Experts of a small language model.
Experts: 672 ReLU neurons an expert, a sigmoid router.
Below are experts of layer 5 (counted from 0) of a mixture-of-experts language model. Rows are named router (the router's row for the expert), up (a neuron's input weights, with its number), down (a neuron's output weights, with its number) and show model dimensions 48-95. Each number is 128 + 24 x the weight over its row's rms, rounded and kept within 0 to 255.
After each expert's rows: "comes before" lists some tokens at least twice as common just after its tokens as in all text. This comes from a sample of Wikipedia text that the model never trained on. Tokens count by the router's weight.

# expert 6
router [175 106 130 126  92 116 117 119 126 137 110 168 121 166 164 130 118 125 150 110 106 165 161 117 132 103 121 155 124 127 158 132 133 142 145 114 116 116 139 116 122  92  83 142 116 100 141 123]
up0 [178 139 112 141 139  97 102 111 118 124 137 178 146 136 146 126 125  94  98 151  98 152  79 148  72 162  91 159  97 129 121  97 112 104 119 122 148 118 117  96 126 153 115 139 127 173 167 107]
down0 [146 103 150 109 112 107 115 133 122 152 134 117 144 130 171 151 136 113 100 124 129 117  93 132 114 132  99 144 168 129 159 166  99 160 141 112 136 121 123 179 145 126 143  83 118 244 102 108]
up1 [147 108 148 148 108 103 135 116 129 106 125 111  87  88 126 107 135 124 140 123 147  92 130 177 124 136 168  98 158 148  90 104 137  95 169  92 155 121 101 127 144 158 134 106 183 156 137 122]
down1 [123 118 155 190  89  76 122 148  78 150 113 156 154 137  65 131 117 134 137 166 151 116 141 125 192 135 111 153 158 114  97  93 115 130 115 125 128 128 154 138 122 135  81  86 178 120 171 100]
up2 [112  74 117 119 104 132 141 116 132 121 106 165 166 177 129 134 108 147 155 143 170 173 151 126 106 114 127 102 115 113 150 143 132 148  95 134 128 131 126 127 109 125 121 131 154 134 152  96]
down2 [139 112 161 125 136 121  70 157 127 161  84 130 134 110 152 116 121 120 136 112 135  90 145 129 189 151 130 112 134 137 100 121 130 136 159 117 130 110 137  90 112 132  99 101 103 158 112 135]
up3 [103 112 130 137 155  83  89 118 128 159 115 114 143 147 115 111 118 124 158 136 168 120 116 168 140 158  58 125 126 116 143 126 152 141 105 121 145 130  86 128  97  93 102 198  86  99 156 126]
down3 [127 146 122 166 143  48 126 117 135  77  87 143 152 151 131 135 176 151 128 106 111 121 154 153  75 109 149  97 124 103 108 110 145  84  78 207 148 170 127 122 112 132 126 141  80 122 162 119]
up4 [122  85 119 109 127 111 132 169 154 128 143 117 121 133 103 111  89 159 111 111 130 132  84 140 123 165 130  81  80 143 105 150 120 125 136 112 125 141 130 132 115  64 132 129  94 114 154 154]
down4 [112 149 151 149 155 117 155  98 113 144 108 145 131 117 155 105  96 127 141 107 139  94 141 138 143 113  91 142 137  98 116  48  57 130 140 132  88 144 111 125 123 129 128  46 137 117 109 162]
up5 [ 94 129 103 154 131  94 136 120 125  88 145 112 133 105 156 153 169 107 140 174 171 106 128  86 130 150 112 137 124 135 137 134  74 140 161 155 119  77 101  59 157 155 179 154 132  76  84 105]
down5 [173 109 146 126 116 153 113 169 117  93 170 130 138 152 159 116 114 178 135 148 142  91 158 128 157 155 144 122 140  99 142 149 125 115 157 109 124 120 166 155  91 128 115 112 137  99 133 123]
up6 [129 153 145 175 119 128 124 131 147 128 102 149 125  85 144 159 123 124 144 148  96 120 118 130 102 110 126 133 152 138 112 129  90  71 142 158 127 146 112 157 156  74  99 121 118  62  98 115]
down6 [130  98 150 112 131 166 129 101  88 103 120 177 103 125 103 129 163 127 140  94 102 165 131 157 151 158 125  99 117 127 151 158 116 140  69 107 110 134 110 157 141 150 112 127 146 122 123 149]
comes before: " ", "\n", " 0", " 1", " 2", " 3"

# expert 9
router [150 114 114 137 130 117  84 163 137 144  52 141 110 149 123 142 126  90 120 116 112 102 142 149 128 133 118 151 124  79  98 142 133 112 128 175 103 133  56 108 106 134 133 168 116 114 123 119]
up0 [119 111 130 111 150 146 131 121 120 128 114 121 117 148  90 168 135 118 142  95 102 136 112 142 164 117 132 131 165  95  75 119 113 147 136 137  97 208 163 128 152 120 149 120 140 126 124 137]
down0 [121 115 101 142 122 136 144  97 146 140 137 147 130 192 109 121 124 143 154 136 151 164 125 121 158  98 127 105 141  94 170 101 137 103 156 151  87 124 154 132 128 148 140 100 144 130 136 129]
up1 [124 131 145 145 159 113 121  96  80 104 116 151 133 112 122 123 163 101 172 135 144 116 147 128 106 100 126  82 105 114 152 150 144 112 129 115 124 132 114 110 134 125 141 187 123 118 105 101]
down1 [147 100 115 117 135 141 176 124  76 126 111 160 135 142 123 134 118 138 105 161 126 104 157 116  99 182 120  97 117 160 115 118 107 143 143 132 136 108 158 131 144 103 137 134  68  43 120 125]
up2 [145 188 124 117 125 119 112 160 148 144 128 108 105 146 155  90 166  97 112 101 117 153 123 148 136 118 127 115 111 128 135 151 141 180 113 179 125  96 133 100 128 126 114 156 162  91 143 110]
down2 [120 121 143 148 155 140 128 113 140 142 125 114 148 112 128 109 117 103 116 114 107 109 142 131 177 141 159 114 123 128 154 147 147 170  89 102 139 100 128 105 117 164 114 137 106  23 117 118]
up3 [121 140 138 148 152 133 111 191 100 138 103 162 119 101 131 117 140 115 113 142  79  85 147 116 175 143  86 163 136 101 117 138 138 147 100 158 115 130  96 132  94 145 154 159 134  93 106 176]
down3 [142 147 147 122 128 117 108 140 164 149  75 116 160  86 161 138 151 138 115 134 139 105 120 140 134 118 166 105 124  82 145 137  91 153 103  60 126 139 118 154 144 156 104 122 119 106 121 128]
up4 [103 110 147 162  78 132 139 147 137 135 120 130  75  99 120 159 157 132 109 140 106 146  93 158  86 115 104 158  91  95 112 123 116 159 107 136  92 131 110 103 108 139 154  98 139 168  98 147]
down4 [119 135  94 129 122 129 103 120 104 153  92 135 126 100 129 120 153 132 130 123 132 100 136 172  81 127 163 106 151 142 134 121 130 127 179 137 120 122 121 110  92  81 134 115  92  58 135 114]
up5 [131  85 126 167 124 139 153 125 126  77 159 130 146 130 117 146 140 170 130 153 142 131 135 101 122 121 155 133 146  99 117 123 131 144 116 152 128 113 142 120 149  86  89 166 104 128 147 102]
down5 [162 162  92  98 123 115 102 135 139 132 154 136 133 100 149  98  78 178 161 141 121 159 107 116 122 141 124 118  78 170 138 135 128 103  76 155  97 123 136 134 121 106 118 151 149 147 120 112]
up6 [109  99 121 145 118 134 109 128 119 129 153 130 137 112 161 145 121 124 106 133 109  97 146 152 128 108 134 119 108 146  90 153 191 131 122 101 111 120 124 140  95 119 140 125 111 114 124 129]
down6 [127 110 121 157 114  94 135  98 141 135 155 124 119 106 134 128  91 135 123  83 130 114 149 145 101 139  94 139 157 144 152 135 139 134  92 136 145 114 151 134 144 133 168 114 143  74 145 152]
comes before: "|", "-", "\n", "==", "The", "==="

# expert 12
router [138 137 137 112 116 119 140 123 126 118 145 103 159 133 136 108 132 140  98 119 139 119 125 141 152  78 182 148 133 128  75 104 117 137 178 132 149 129  59 115 138 117  79 109 110 130 130 162]
up0 [156 156 111 191 125 131 117 119 109 122 186 179 102 153 118 114 163 117  89 128  82 149 155 184 162 102 152 150 128 122 119 126 114 121  75 167 114 112 147 145 183 154  95 129 140 121 135  77]
down0 [108 175  95 151 151 108 125 113 156 140 175 188  98 130 120 135 115 149 124 148  64 129 144 130  97 148 101 118 142 165 103 123 117 124  69 127 111 126 108 132 126 163 133 139 137 160  73  75]
up1 [148 131 155  52 107 119 106 171 114 127 128  74 147  86  92 101 154  90 114 146 108 139 176  83 119 101 110 146 132  85 190 147 124 131 123 127 105 153 121 138 144 107  90 148 104 160 115 163]
down1 [147 152  97 127 105  65 161 137 119 132 132 125 131 140 108 139 122 161 130 145 112 116 141 124 101 115 121 127 131 127 132 135 104 157 153 113  86 151 161 139 129 158 126 118 115 108 133 117]
up2 [140  96 130 135  79 150 136 111 161 125 169  97  89 136 126 142 151 137 144  86 141 122 110 158 136 115 115 101 127 156 121 149 128 102  82 106  85 119 105 115 131 107 181 132 160 109 135 142]
down2 [144 132 138 150 107 101 119 113  85  90 114 147 139 139  84 136 120 143 135  96 131 107  68 169  80 119 125 134 121 150 171 114  89 154 102 139 145 132  87 126 139 100 121 104 195 105 100 141]
up3 [ 92 135  96 109 134 172 118 134  79 113 101 146 133 147 127 157  84  87 101 138 163 105 139 137 164 131 102  94 154 143  95 151 158  95 111  69  88 140 129 159 141 147 155 144 135 153 124 171]
down3 [150 158 160 120 149 131 180 137 121 125 145 129 146 148 137 151 107 124 132 155 172 160 126 127  72 133 101 118 105 150 111  87  98 105 108  89 112 135 122 104  92 126 121 190 114 114  91 133]
up4 [156 101 172 145 125 150 118 152 103 118 114 131  96 150 135 109 160 128  98 118 131 189  99 130 134 102 119 113 111  97  94 141 103 161 138 118  84 142 119 138 112 122 127 168 160 129 121 108]
down4 [ 93 120 131 114 120 138 139 132 150 110 113 127 139 120 101 148 149  95 114  89 115 153 103 152 135  61 129 133 131  95 123 123  97 110 134 110 130 123 110 128 121 150 129 112 146 126 127 147]
up5 [152 176 116 115 112 144 118 144 134 119 134 116 136 120 152  92 147 102 133 160 107  99 139 128 159 132  89  96 110 138 145 109 138 145 101 105 117 140 114 133 106 104 147 110 121 133  94  99]
down5 [113 152 119 103 131  83 157 108 152 135 150 138 113 134 163 108 141 118 129 105 134 140 140 118 122 157 153 120 105 146 146 145 137 107 152 122 137 109 163 137 159 161 119 127 122   8 137 179]
up6 [110 153 160  83 123 113  78 119 152 111  87 207  92 125 141 109 145 152 126 131 105 111 152 124 160 126 133 146 114  90 146 122 136 152 126 137 149 127  69 143 145 138 142 161 122 130 134 134]
down6 [120 106 162 102 141 116 129  99 129 153 124 141 103 116 133 133 141 140 119 147 133  90  75 142 154 161 167 128 117 108 173 132 133 131 121 140 112  96 162 128 151 165  88 136 121 141 152 137]
comes before: "\n", " The", " He", " In", " It", " This"

# expert 15
router [150 121 129 139 135 140  99 127  83 117 107 147 112 120 124 137  90 144 146 145 117 142 131 154 160 124 101 156 138  61 221 132 108 145 169  81 105 114 121 124  79 123 149 115 103 161  95 155]
up0 [161 113 154 138 119 121 168 137 130  94 108 122 143 141 118 125 134 132 146 135 110 181 135 116 113 137 127 147 102  86  75 151 127 125 171 137 170 121 142 103 108 126 144 134 119 180 178 155]
down0 [120 107 127 156 101 106 123 120 108 141 143  90 122  84 102 153 100 130 134 129  97 105  78  91 162 103 180 120 147 104 139 143 150 159 101 145  97 131 110 136 141 140 168 114 141  58 146 107]
up1 [138 115 130 166 135 105 108 107  80  93 153  99 110 153 120 130 121 102 100 123 119 104 140 133 136  96 107 146 108 175 156 128  91 114 113 146  99 161 129 104 112 109 100 163 135 145  82 165]
down1 [ 92  87 129 157 131 130 100 121 122 175 152 159 125 151 171 111 149 134 125 127 129 134 123 147 124 115 126 124 103 157 139 135 153 104  60  81 157 143 137 155 133 108  86 115 114 138  81 149]
up2 [123 126 116 103 143 121 117 147 163  71 140  99 161 144  79 123 114  83 136 145  96 150 124 129 101 103 128 117 161 111 137 114  78 163  93  94 109 143 176 124  93 175 132 109 159 119 171 173]
down2 [ 99 146 139 163 151  88 150 126 135 177 164  87 127  81 111 112 150 139 123 157 136 130 157  96  89 105 118 103 130 173 151 115  93 140  92 104 134 130 140 124  88 117  92 115 150 108 125 123]
up3 [161 149 144 100 157 130 175  91 165 109 136  94 106 132 132 152 161 141 112 118  86 158 135 105 110 135 126 113 105 135 136 140 110 132 148 145 144 138  91 124  99 127  78 122  96 120 122 118]
down3 [139 139 110 161 112 109 126 133  83 132 119 111  83 117 154 152 132  70 160 152 117 125  94  97 136 130 121 116 131 114 144 109  80 100 140  96 101 144 106 146 145 107 115  70 117 113 156 122]
up4 [140 154 122 187 132 137 140 135 163 117 120 133 138 130 138 127 132 182 147 102 116 154 154 115 132 158 118 109 121 104 129 130 124 131 152 139 124 119 110 166 158 117 128 121 108 137 151 111]
down4 [124 118  96 161  91 144 111 131 168 131 144 122  83 121 112 148 125 177 116  77 162 134 119 143 147 122 119 151 142 123 156  97 124 167 139 123 167 121  89  62 138 115 112 101 101 132 149 112]
up5 [124 123 124 130 130 102 162 144 101 106 102 125  75 128 127 118 118 107 108 128  93 140 107 121 140 142 133 128 106 152 108 130 160 134 123 178 168 108 107 165 145  93 127 124 155 155 143  90]
down5 [128  97  75 141 121 100 113 105 139 122 132 132 141 159 144 154  92 119 119 148 111 167 130 152 125 168 119 157 111 129 142 147  98 142 144  89 158 158 116 144 170 119 166 122 129 138 140 135]
up6 [136 171 153 121 125 166 132 139 118 111  69 144 142 103 115  79 146 135 151 139 105  77 145 149  98  91 124 130 115 120 107  83 102 192 127 151 193 147 154 110 131 114 157  90 125 193  98 141]
down6 [128 135 115 159 127 136 139 150 116 101 102 139 150 160 117 127 145 113 135 153 149 136 150 127 116 136 147 110 105 128 112 117 105 102 124 138 148 134 107 122 134 156  99 165 132 152 121 151]
comes before: " |", ";", ")", "th", "/", " km"

# expert 8
router [117 123 132  92 127 122 142 130 124 129 116 116 121 172 148 135 128  67 139 135 123 135 144 120 122  96  86 183 112 101  99 139 130 113  98  72 151 145  90 123  94 143  92 125 131 132 111 137]
up0 [127 139 144 135 158 104 151 139 127 125 172 160  67 149 116 125 130  99 117 117 126 147 155 157 144  93  78 132 147 141 120 125 103 141 123  91 167 113 137  97 122 137 137 124 164 120 103 145]
down0 [100 102 141 132 141  70 167 175 144 154 152 165 124 175 114 127 130 127  98 120  88 117 135 118 138 146 151 123 175 135 122 172 128 133 134 134 146 142 152 171 157  81 128 110 145  95 130 148]
up1 [118 127 124 139 150 139 144 150 102  81 117 124 138 155 131 132  95 132 145  92 101  88 117 163 123 103 104 176 124 120 127 135 143 161  98 131 148 109 127 138 141 102 116 146 109 162 127 164]
down1 [107 110 118  96 103 125  59 133 156 124  82 135  95 130 143  86 101 138 166 115 133  85 152 131 145 112 119  89 189 148 163 159 103 144 173 122 155 130 164 132 116 119 137 124 134 137 133 127]
up2 [102  90 133  74 150 116 173  56 119 118 121 128 163 134 120 171 145 104 156 100 150  95 184 125 146 116 138 142 127 169 100 106 159 131 117 138 135  97  93 113  78  99 140 140 108 123 128 136]
down2 [141 133  84 129 134 119 120 151  92 125 126 137 103 128 169 151 110 105 159 160 133 146  97 102 114 130 120 104 110 108 140  85  96 109 125 106 112  79  87 106 188 158 168 119 172 134 114 175]
up3 [149 143 121 127 162 141 133 148 149 130  75  91 125 132 159 164 184 122 150 173 148 164 122 133 122 143 126 134 132 129 135 135 146 150 118 138 169 158 142  91 146 161 104 118  95 129 114 150]
down3 [142 115 150 169 161 163 179 152 139 184  94 131 134 124 105 159 120 125 128 154 137 107 101 150 128 114 127 110 144 135 111 123 145 181 145 133 132 123 162 141 144 139  98 101 126 108 125 128]
up4 [130 154 137 163 161 142 161 169 117  99 117 127 123 135  90  91 117 116 119 137 110 177 156 139 156 151  73 135 136 149 126 134  88 146  94 140 143 127 127 174 158 122 122 136 137 113 158 112]
down4 [ 81 166 132 163 108 132 131 117 138 151 128  78 149 142 146 128 107 148 134 113 138 137 119 138 152 130 141 118 122 141 128 124  64 110  71 129 121 167  78 130 138 134 144 147 102 117 124 159]
up5 [140 119 153 109 132 133 160 175 172 125 121 132 118 129 157 130 100 152 121 110 131  89 159 109 165 135 126 126 151  57 110 165 114 122 108 128 123 102 121 117  93 111 133 113 104 152 176 139]
down5 [127 118 105 142 104 136 111 131 104 140 150 161 136 144 118 110 143 187  78 142 123 135 101 161 134 119 115 138 125 134 138 119 129 155 147 130 105 166 131 135 118 143 121 169 124  84 134 142]
up6 [131 128 159 165  88 109 130 184 138 103 164 119 141 109 167 176 146 118 123 114  82 147 121 131 103 150 105  73 127 109  97 118 155 145 120  60 134 150 117 148 135 138 118  94  85 141 111 149]
down6 [124 177 111 120 145 123 120 133 159 112 145 140 146 145 172 111 127 162 138 117 101  73 108 124 147 133 153  91 120 166 117  96  97 107 122 123 107  97 115 143 144  91 131 125 103 106 126 116]
comes before: " |", "s", "==", " ==", "===", "\""

# expert 10
router [141 100 101 110 158 119 101 106 125  81  73 103  91 112 127 123 121  54 119 106 112 161 138 115 170 131 139 167  95  93 157 123 133 147 128 126 130 148  79 125 113 117  97 125 115 138 114  85]
up0 [125 113 142 139 140 109 126 155 135 101 133 111 152 127 141  90 156 107 115 138 104 116 145 113 123 153 157 141  62 124 128  94 134 135 126 103 107 131 123 132 102 147  99 121 152 132 121 113]
down0 [143 145 150 126 121 128 146 135  50 157 173 140 109 114 160 122 141 127 103 145 138 142 102 161 108 103 121 121 143 109 132 117  95 111 123 139 133 144 117 151 131 154 123  65 141 131  82 104]
up1 [137 111 110 102 125 120 141 158 138 120 148 172 162 110 152 130 129 109 114 155 163 143 113  99 129  95 140 139 101 147 116 123  96 183  87 144 100 119 103 204 149 114 131 125 128 125 103 121]
down1 [109 119 148 144 104 129  91 132 157 131 130 154 101  99 185 170 131 163  76 126 132  98 130 131 129 102 124 126 103 153 124 119 156 107 115 113 126  98 140 179 124 175  97 113 157 115 115 176]
up2 [159 142 115 112 116  80 166 129 168 109 138  98 108 111 141 113  97 135 123 148 112 140 131  78 187 119  85 132  81 115 122  93 134 116 132 152 141 121  96 127 135 100 101 149 146 108  97 110]
down2 [136 109 104 158 103  88 132 148 144 135  91  86 144 133 118 130  98 157 136 132 126 165 164 129 139 102 141 178 153 152  92 113 131 102  98  88 144 130 109 157 116 136 137 144 139 144 102 136]
up3 [ 94 139 154 123 141 124 154 104 132 124 114 111 157 118 140 144 128 117 118 140 126 129 109 167 173 101 132 123 123 140 176 141 155 114 116 167  99 154 127 136  77  98 151 154 162 150 125 136]
down3 [134  93 151 139 140 100 158  89 129 114 120 162 141 127 138 149 132 124 136 107 123 166 143  99 112 146 103 137 141 142 130 135 126 112 101 107  84 153 186 108 131 101 157 146 138 123 179 164]
up4 [ 91  92 150 105 127 157  89 118 148 126 159 124 100 188  99  47 151  56 103 148 128 125 139 122 114 118 120 155 180 175 113 106 146 118  97 131 114 137 121 118 101 149 158 110 151  93 127 110]
down4 [142 112 153 118 103 137 135 117 121 140 133 108 171 146 147 127 103 124 136 133 129  70 165  71 100 146  68 189 154 173 150 121 131 108 136 146 147 147 151 130 114 134 116 130 102 115 127 126]
up5 [115 159 123  77 141 140 135 155 141 134 116 117 112  99 130 138 120 150 126 153 106 100 118 147 139 106 177  88 132 115 126 208 160 128 105 111  81 138 122 144 126 129 134 127 108 173 124 112]
down5 [156 162 102 151 170 105 154 136 143 158 146 105 113  95 179 103 108 132  89 120  80 138 109 141 158 161 133  85 140 141 116 113 128 120 139  97 106  85 141 145 131  91 135 157 155  89 102 142]
up6 [114 118  95 128 135 130 148 134  78 143 113 138 165  81 149 119  82 149 123 161 120 155 142 111 182 100 148 142 118 108 123 119 167 144 144 158 134 113 139 174 139 117 117 106 132 159 100  88]
down6 [115 159 145 117 154 160 108  77 110 149 121 134 137 128 101 133 145 119 101 155 152 115 116 114 127 104 119 121 104 115 132 124 129 105  99 149 103 111 125  97  95 170 137 122 111 198 167 161]
comes before: " of", ".", ",", " in", " and", " was"

# expert 2
router [181 137 125  82 134 113 139 114 120 145 107 144  80 150 102 161 117 140 129 114  85 104 133  93 130  81 145 133 162 101 122  92 112 109 114 100 101 116  85 125 162 100 148 134 174 145 156 103]
up0 [141 134 127 118 155 101 114 119  90 153 131 128 146 115  86 108 119 138 114 142 101 115 168 140  99  90 128 115 122 132 122 131 104 126 125 102 144  45 120  90 152 173 112 187 115 106 150 101]
down0 [133  96 156 143  47 143 163 121 141 116 135 116 132 124 132 111 148 126 128 119 133 164 124 100 120  70 155 131 134 149 106 134  89 137 136 121 116 156 104 110 127 102 116 117 116 168 136 125]
up1 [126 117 100 117 163 133 116 137 144 129  99 156 102 120 130 143 144  94  94 131 151 155 146 139 137 145 145 152 154 143 113 152 160 121 139  94  97 119 117 115 116  94  97 129 116 120 107 152]
down1 [113 121  71 101 110 126 129 132 146 142 111 127  70 133 156 124 124 133 121 148 166 116 164 134 145 157 120 109 139 151 146 142 101 132 145 169 122 155 123 138 117 133 160 129 136 134 121 125]
up2 [116 191 106 113 154  80 127 132 130 118  76  61 116 126 130 121 143 111 114 111 113 110  55 113 141 138 123  96 122 145 162  98 126 164 141 143  88 153 117 165 116  86 152 103 106 136 157 154]
down2 [120 141 123 149  90 152 117 167 126 126 166 139 112 136 131 108 132 119 135 163 120 145 182 147 161  67 159 160 121 107 155 155 156 117 132 157  92 123 153 139 143 141 150 129 198 162 113 200]
up3 [ 96 116 148 147 120  97 160 134 102 128 133 117 154 130 116 136 127 147 123 134 150 105 107  80 138 106 129 102 165 111  95 163 156 116 128 115 108  88 141 156 125  90 123 134 107 119 133 114]
down3 [115 137 108 179 123 137 116 137 155 164  95 156 123  75 137 147 127  91 100 106 127 163  98 130 155 108 145 127 124 130 125 147 148 107 105 117 198 147 167 105 154 115 126 155 152 138 147 165]
up4 [133 131 102 127 148 137 143  53 117 173  88 133 143 113 117 124 143 127 122 132 125 123 130 140  78 114 146 121 128 144 140 144 125 122  92 114  84 123 132 128 120 131 128 101 181 122 106 122]
down4 [121 134 110  81  90 134 142 130 164 131 115 143 105 149 118 118 149  94 135 116 106 156 133 141 151 131 182 139 117 124 140 122 125 128 137  83 135 125 108 124 134 121 119 168 168 103 143 120]
up5 [137 105 145 162  75 139 158 150 120 104 144 177  97 158 125  99 147 150 119 114 178 108 117 178 122 128 116 149 149 133 128  90 145 175 111 116 129 142 104  70 120 138 140 135 120 135 101  95]
down5 [124 148 107 106 131 136  63 149 138  96 154 182 135 165 118 132 137 116 104 114  57 113 113  91 113 121 129  81 120 133 113 115 138 101 107 119 115  95 126 133 118 168 122 110 181 172 127 163]
up6 [136 131 164 101 141 145 133 110 118  96 112 129 113  54 132 165 107 157 109 128 140 131 114 119 123 139 117 126  81 107 122 120 123 109 131 108 114 104 131 119  97 106 163 129  90 126 101 142]
down6 [152 122 152 151  84 119 108 122 116 110 133 190 190 109 136  89  79 149 105 107 111 156 111 179 151 116  83 105 137 126 123 118 115 124 148  96 144 154 135 122 128 149 117 141 109 133 133 166]
comes before: " the", " a", " his", " an", " their", " her"

# expert 14
router [133 110 121 145 138 128  94 103 119 118 167 139 174  93 140 117 140  87  97 145 122 123 103 131 122  89 124 165 150 122 119 148 137 134 136 122 113 184  64 115 100 136 123 154  93 153 133 127]
up0 [140 112 144 123 148 111 114 148 124 120 149 157 142 119 144  98 142 128 162  87 127 151 127 136 138  90  99 109 101 144 139 121  98 128 175 114 140 165 150  86 124 123 126  75 107 120 132 112]
down0 [ 70 115 109  93 142 122 163 108 112 105 123 112  89 114 120 121  97 118 140 158 119 174 153 119 113 142 169 144 148 164 110 159 116  92 126 112 150 170 165 124 105  76 134 104 105 172 165 133]
up1 [ 84 139 111 119 108 128  49  90 148 128 142 167 158 160 191 171  87 102 135 138 140 163 137  91 154 162 135 174 120 116 139 115  93 140 130 142 130 101 124  98 113 108 153 154 133 133 155 129]
down1 [183 159 161 163 107 130 111 147  89 132 123 110 189 126  75 129 158 167 118 135 105 108 140 119 101 132 134 133 108 104  98 103 130 175 125 131  93  89 133 137 175 150 117 123 115 127 113 109]
up2 [115 144 124 150  94 135 141 140 100 122 119 103 128 122 135 152 172  87 112 149 139 129 138 178 136 110 126 140 158 131 119 118 148 121 143 156 104 132 117 108 156 153 158 157 154 133 117 187]
down2 [126 121 149 112  75 121 128  98 117 101 135 129  73 101 130 110  93  79 162 105 157 128 120 169 167 153 136 132 132 145 160 121 116 128 136 108 128 169 104 140 106  75 125 121 122  99 161 121]
up3 [108  90 130 128 110 111 146  99 143 146 140 103 110 102 100  85 132  76 118 159 142 109 146 124 116 161 114 129 104 130 134 110 131 139 160  91 166  96  97 144 150 148 101 106 138 116  82 132]
down3 [133 131 113 130 192 159 127 151 167 102 145 123 126 136 115 133 125 110 167 106 163 117 155 152 164 120 140 116 173 108 139 159 147 116 152 129  98  57 149  75 161 123 143 141 153 146 129 121]
up4 [164 122 127 133 160 150 178 143 129 118 107 121 141  85 153 141 127  84 122 110 124 142 126  93 110 139 117 132 101 180 122 118 100 134 151 123 107 142 138 118  99  93 148 132  95 116 128  97]
down4 [124 150 115 122 126 114 123 132 167 152 149  70 124 137 119 129 106 124 130 115 124 129  97 127 129 143 106 166 139 151 145 119 132 138 138 135 135 155 129 138 120 130 137 135 182 125  93  55]
up5 [153 125 133 117 115 125 107 119  89 136 110 140 108 136 107 152 158 166 146 113  93 123 116 121 130 148 128 122 151 113 157 113 173 135 129 131 152 115 117 133 120 114  85 120 189 134 115 100]
down5 [148 131 100 125  97 116 109 132 156 150 106  93  71 122 104 107 137 103 130 148 133 127  99 118 108 133 119 157  80  94 128 106 129 153 140  61 117 134 105  90 131 106 140 139 154 118 155 128]
up6 [ 66 160 134 127 141 139 149 152 109 153 136  81 108 167 106 154  94 148 149 137 116 110 146 187 107 114 119 131 184 117 108 156 127 108 130  87 136 136 132 137 105 148  90  69 125 116 105 151]
down6 [124 145 140 147 129 155 120 107 148  88 136  94 143  89 137 171  79 129 103 116 142 169 114 141 156 116 148 124 131 174 120 118 124  87 124 118 170 112 147 111 133 136 151 136 106 107 119 125]
comes before: " to", " in", " by", " as", " of", " he"

# expert 4
router [131 100 143 126 121 135 188 146 119 114 140 133 142 132 155 141 160  75  55 138 173 104 137 111 126 163 157 158 137 119 145  99 138  99 115  92 134 133 167 129 116 120 113 143 119 115 114 142]
up0 [139 130 114 127 117 150 130 153 160 144 106 139 140 142 111 146 133 132 109 131 144 138 156 127 120  75 101 129 113 128  95 118  87  87 111 149 105 121 128 124 149 132 114 111 117  74 125  68]
down0 [126 121 167 128  92  99  64  98 134 130  77 117 131 134 183 131 120 139 120  83 108 130 162 134 118 141 143 115 110 129 166 117  97 142 183 119 125  93 120 144 139 135 109 105 156 128 159 140]
up1 [166 111 132 112  84 128 112 147 118  90 136 137 122 146 121  90 164 195 109  87 114 144 138 142 139 128 171 107  87  99 145 151 117 146 104 113 129 137 140 166 127 127 107 128 148 128  90 123]
down1 [122 122 139 156 120 111 138 152 128 129 107 143 132 143 124 130 125 138 108 166 134 120 130 117 120 143 136 133 141 122  61 106 143 129  85 130 117 151 128 109 112 143  86  72 138 139 125 134]
up2 [106  85 172  86 120 134 137 131 160 119 161 133 157 144 130 148  92 113 146 119 122 162 123 107 135 107 188 155 157 120 143 128 174 104 118 136 170 163 121  97 114 103 103 137 115 131 132 104]
down2 [121 151 119 151 155  80 146 169 106 143 124 134 181 132 166 117 104 140  88 112 128 123 130 155 140  99  86 104 115 104  70 122 156 120 120 122 114 117 110 166 150 143 119 114  95  59 110 160]
up3 [102 109 184 164  96 137 167 111 125 116 124 107 185 153 125 142 106 136 119 118  82 145 101 153 130 142 112 169 124 130 145 141 171 149 138 119 189 125 108 132 145 144 124 132 114 128 120 131]
down3 [127 135 134 109 164 118 119 137 158 150 147 122 142 138  74  99 129 114 153 146 114 139 156 145 116  93 133 145 128 112  85  90 147 109 120 148 143 154 144  90 140 119 115 180 169 208 136  99]
up4 [130 152 138 144 118 155 100 162 142 113 134 110 101 138 111 137 111 130 124 111 113 138 157 128 118 168 114 134 141 108 166 148 117 138 114 163 132 143 121  77 168 143 121 146 150 141 124 144]
down4 [151 121 118 134 103  98 110  99 151 115 135  84 149 117 187  95 100 143 154  80 118 103 155 184 144 187 114  99 129 151  94  63 157 150 125 114 166 145 120 128  80 119 120 133 120 146 139 135]
up5 [125 137 128 140 113  99 138 122 134 100 138 172  90 113 146 105 113 137 109 125 103 111 102 113 121 160  87 142 134 162 133 146 140 110 132  81 146 112 129 127 169 114 133  79 132 133 105 109]
down5 [ 95 107 162 145 120 129 136 117 122 137 152 126 119 176 170 117 162 122 117 139 127 134 139 133 131 126 145 160 166 174 138 143 123 151  91 139 106 145 137 104 157 129 131 103 153 146 163 146]
up6 [142 112 124 106 176 113 172  87 110 113 109  85 154 108 135 156 125 130 121 129 120 156  82 117 118 145 140 103 144 109 112  94  91 139 149 111 143 123 108 126 142 133 168 129 172  88 165 128]
down6 [148 134 156 131 118 118 130 110 134 111  79 158 105 103 102 151 153 114  88 124 131 118 108 152 131 162  94 134 133 146  93 130  89 128 172 145  66 116 135 135 129 144 132 129 114 166 133 149]
comes before: ":", "\n", "=", "|", "==", "---|---|---|---|"